config = dict(
    n_layer=14,
    d_shared_expert=0,
    optimizer='soap_variant',
)
Below are experts of layer 5 (counted from 0) of a mixture-of-experts language model. Rows are named router (the router's row for the expert) and show model dimensions 0-159. Each number is 50 + 10 x the weight over its row's rms, rounded and kept within 0 to 99.
After each expert's rows: a language model's description of what the expert responds to. This comes from a sample of Wikipedia text that the model never trained on.

# expert 3
router:42 46 41 60 37 61 41 58 36 52 60 59 46 35 41 40 33 58 49 56 53 47 53 38 39 34 56 56 59 39 50 65 62 64 58 51 45 56 68 61 69 44 29 52 62 54 35 61 37 32 47 36 49 57 45 60 62 52 50 56 62 50 37 65 63 56 41 40 45 56 22 51 42 44 60 38 61 40 40 50 62 53 46 46 55 43 54 55 36 30 50 48 68 58 56 59 52 65 53 63 59 53 45 40 37 62 60 53 52 46 62 32 33 53 53 39 39 42 44 46 65 60 42 57 43 45 37 55 50 50 56 36 45 47 53 56 55 46 42 65 48 47 56 48 38 57 48 48 56 64 74 51 72 66 40 52 65 41 59 55
Description: Prenominal descriptive adjectives. Adjectives right after the, a, or his that describe the following noun, e.g. principal, main, new, own, young, significant.

# expert 25
router:45 44 70 67 37 60 45 54 27 53 54 59 52 50 40 34 39 54 62 37 55 51 58 69 52 47 65 38 59 36 48 55 46 47 41 54 63 35 50 42 49 49 64 47 44 46 39 54 46 68 53 36 46 47 55 58 60 38 43 47 65 60 49 46 49 58 53 31 47 37 51 44 58 66 49 55 26 65 61 67 49 49 56 44 54 56 54 38 36 48 47 36 37 64 51 34 61 50 57 52 44 46 44 61 45 32 46 42 39 27 64 41 52 67 62 54 54 42 41 62 60 61 58 50 68 40 42 71 59 64 56 56 45 42 33 64 57 53 46 59 34 56 29 52 47 53 48 51 31 40 43 62 42 51 45 53 45 53 54 67
Description: Common-word first letters. One- or two-letter opening pieces of ordinary lowercase words after articles or prepositions, such as st-able, c-rossover, ph-rase, fl-attened.

# expert 16
router:58 44 51 36 40 34 43 61 52 37 68 54 42 52 54 48 37 58 50 43 55 32 50 52 47 52 62 38 50 56 31 56 55 45 43 39 40 55 56 63 35 43 65 37 43 50 42 55 50 50 50 37 45 69 42 42 43 54 46 54 51 39 46 35 64 55 54 70 42 42 41 40 53 56 51 66 46 59 69 42 37 51 64 45 37 64 38 63 56 62 57 46 37 42 47 56 53 66 45 54 34 61 37 48 52 48 46 43 68 30 59 48 66 57 39 44 48 36 56 34 36 37 47 35 32 72 49 59 68 39 66 46 44 56 51 53 39 53 49 60 63 52 54 64 57 53 37 73 58 65 46 54 43 57 59 44 36 54 63 49
Description: Paragraph line breaks. Line breaks ending a paragraph or following a section heading, before the next heading, list or paragraph, plus quote-ending punctuation.

# expert 10
router:40 38 66 44 67 35 47 41 50 39 45 52 48 44 31 53 56 51 51 49 61 43 50 46 25 52 70 54 52 60 52 52 46 34 41 67 48 49 68 50 47 48 38 44 50 63 56 40 74 58 59 65 49 53 58 57 61 55 52 65 50 41 53 38 46 48 57 57 45 31 78 46 38 49 45 48 63 36 46 47 55 61 63 59 54 53 57 54 49 68 40 36 53 45 43 47 40 45 58 53 47 39 51 37 69 75 43 38 59 37 54 58 53 39 37 55 65 49 47 43 50 34 54 46 54 32 53 39 36 42 51 34 42 38 26 45 46 27 49 55 44 47 44 33 69 50 47 52 47 46 40 51 39 56 43 48 62 57 60 57
Description: Prepositions after verbs. Prepositions in, on, at, during right after verbs or participles, as in coming on, born there on, taking part in.

# expert 28
router:63 62 42 64 57 40 56 40 53 55 59 61 57 45 48 58 49 56 39 34 51 34 45 60 38 60 60 44 46 57 63 47 52 38 37 53 45 52 33 34 48 36 46 62 39 58 44 37 53 67 69 56 42 47 46 40 44 52 46 49 53 59 58 41 44 53 60 59 53 45 57 32 38 55 47 57 50 64 71 55 48 64 69 58 47 51 47 44 61 61 60 45 41 48 65 37 41 48 54 38 32 40 53 35 35 39 60 62 61 62 44 42 68 51 54 62 48 48 62 55 46 49 64 43 33 52 40 37 64 49 62 42 72 59 50 37 58 41 52 59 53 67 46 63 28 43 46 61 49 58 30 53 51 41 38 64 32 32 55 53
Description: Hyphens, slashes in compounds. Hyphens and slashes joining compound words, names and numbers, such as surface-to-air, Jean-Claude, COVID-19, rap/hip-hop, 0.2/3.

# expert 5
router:65 56 55 38 61 47 40 59 35 63 35 65 57 31 52 42 64 39 49 46 53 46 62 38 63 66 44 62 58 54 50 58 41 69 32 42 45 32 50 44 52 51 53 45 47 49 43 59 54 31 52 66 56 53 55 36 65 58 40 53 49 26 43 48 49 53 43 64 56 56 43 62 58 44 43 58 41 52 53 59 48 48 50 49 58 42 51 44 44 38 32 49 54 60 46 43 64 57 43 50 41 46 51 63 48 67 55 58 33 49 44 61 23 43 55 45 40 64 56 51 46 62 40 47 57 49 55 42 40 44 51 51 51 24 29 44 28 65 59 63 50 58 65 59 64 52 47 69 39 35 59 61 41 65 54 49 60 38 62 49
Description: Function words, adverbs. Negations, pronouns, quantifiers and adverbs in running prose, often after is/was, such as not, it, all, also, frequently, twice.

# expert 9
router:53 52 43 41 56 48 57 50 51 47 42 46 77 54 41 53 37 67 42 53 48 63 54 70 54 55 58 50 49 69 35 48 58 42 41 44 39 71 46 47 34 57 59 51 65 48 63 46 34 48 45 33 43 45 36 31 33 57 69 42 54 62 33 45 45 57 57 56 37 42 37 29 56 43 64 42 80 45 43 42 53 49 51 50 41 42 34 50 59 37 50 53 67 55 66 48 54 42 50 63 43 26 57 56 40 42 46 57 55 40 40 52 38 45 70 50 46 50 39 58 64 45 40 49 56 45 64 43 59 45 52 55 34 35 59 54 47 43 45 39 52 66 59 63 47 45 66 54 50 50 52 53 61 59 49 57 40 59 43 64
Description: Mid-word syllables in foreign names. Vowel-led or accented pieces inside non-English names, e.g. uc in Yucatán, ou in Taoufik and Troubadour, iz, ñ, é.

# expert 29
router:58 60 37 35 43 54 65 52 56 59 64 65 36 52 31 50 57 48 50 48 63 68 41 39 45 58 44 67 49 62 45 64 47 25 61 53 57 49 41 55 40 49 41 54 45 53 58 44 44 46 33 57 40 43 51 30 52 41 62 58 57 56 54 44 51 39 52 62 65 56 47 40 46 37 67 39 43 43 45 48 55 39 51 55 52 64 40 47 39 55 55 42 44 59 59 53 37 57 60 68 59 43 41 62 54 44 31 41 64 52 38 53 59 47 48 39 46 62 42 51 40 52 67 47 58 45 46 63 40 53 55 39 42 50 51 64 41 54 58 67 39 59 38 37 30 27 31 68 63 55 45 48 45 43 55 83 60 48 51 62
Description: Final noun word-pieces. Ending pieces of nouns and agent words, such as -or in victorious, -ion, -ist, -ologist, and words like artist, poet, years.

# expert 19
router:61 54 58 43 55 44 46 61 53 31 57 57 37 61 60 49 35 54 34 45 64 43 47 55 44 58 50 38 36 67 60 62 51 51 44 40 50 48 51 37 36 36 45 42 47 62 35 47 46 36 61 44 36 62 46 49 42 48 44 40 63 65 65 41 58 67 47 61 46 59 51 39 51 60 37 45 31 58 57 60 50 61 67 62 56 64 42 55 63 56 53 39 32 37 61 42 32 53 41 43 33 45 47 62 41 43 64 67 48 42 54 54 52 53 35 48 36 32 66 61 35 51 62 42 56 48 65 63 45 45 62 50 64 47 64 61 62 43 39 52 36 65 39 59 50 57 45 60 37 60 38 66 41 37 42 42 54 54 61 53
Description: Mixed, often music. Mixed tokens in music articles, like song, lyrics, drums, plus line breaks and dashes starting list items and word starts.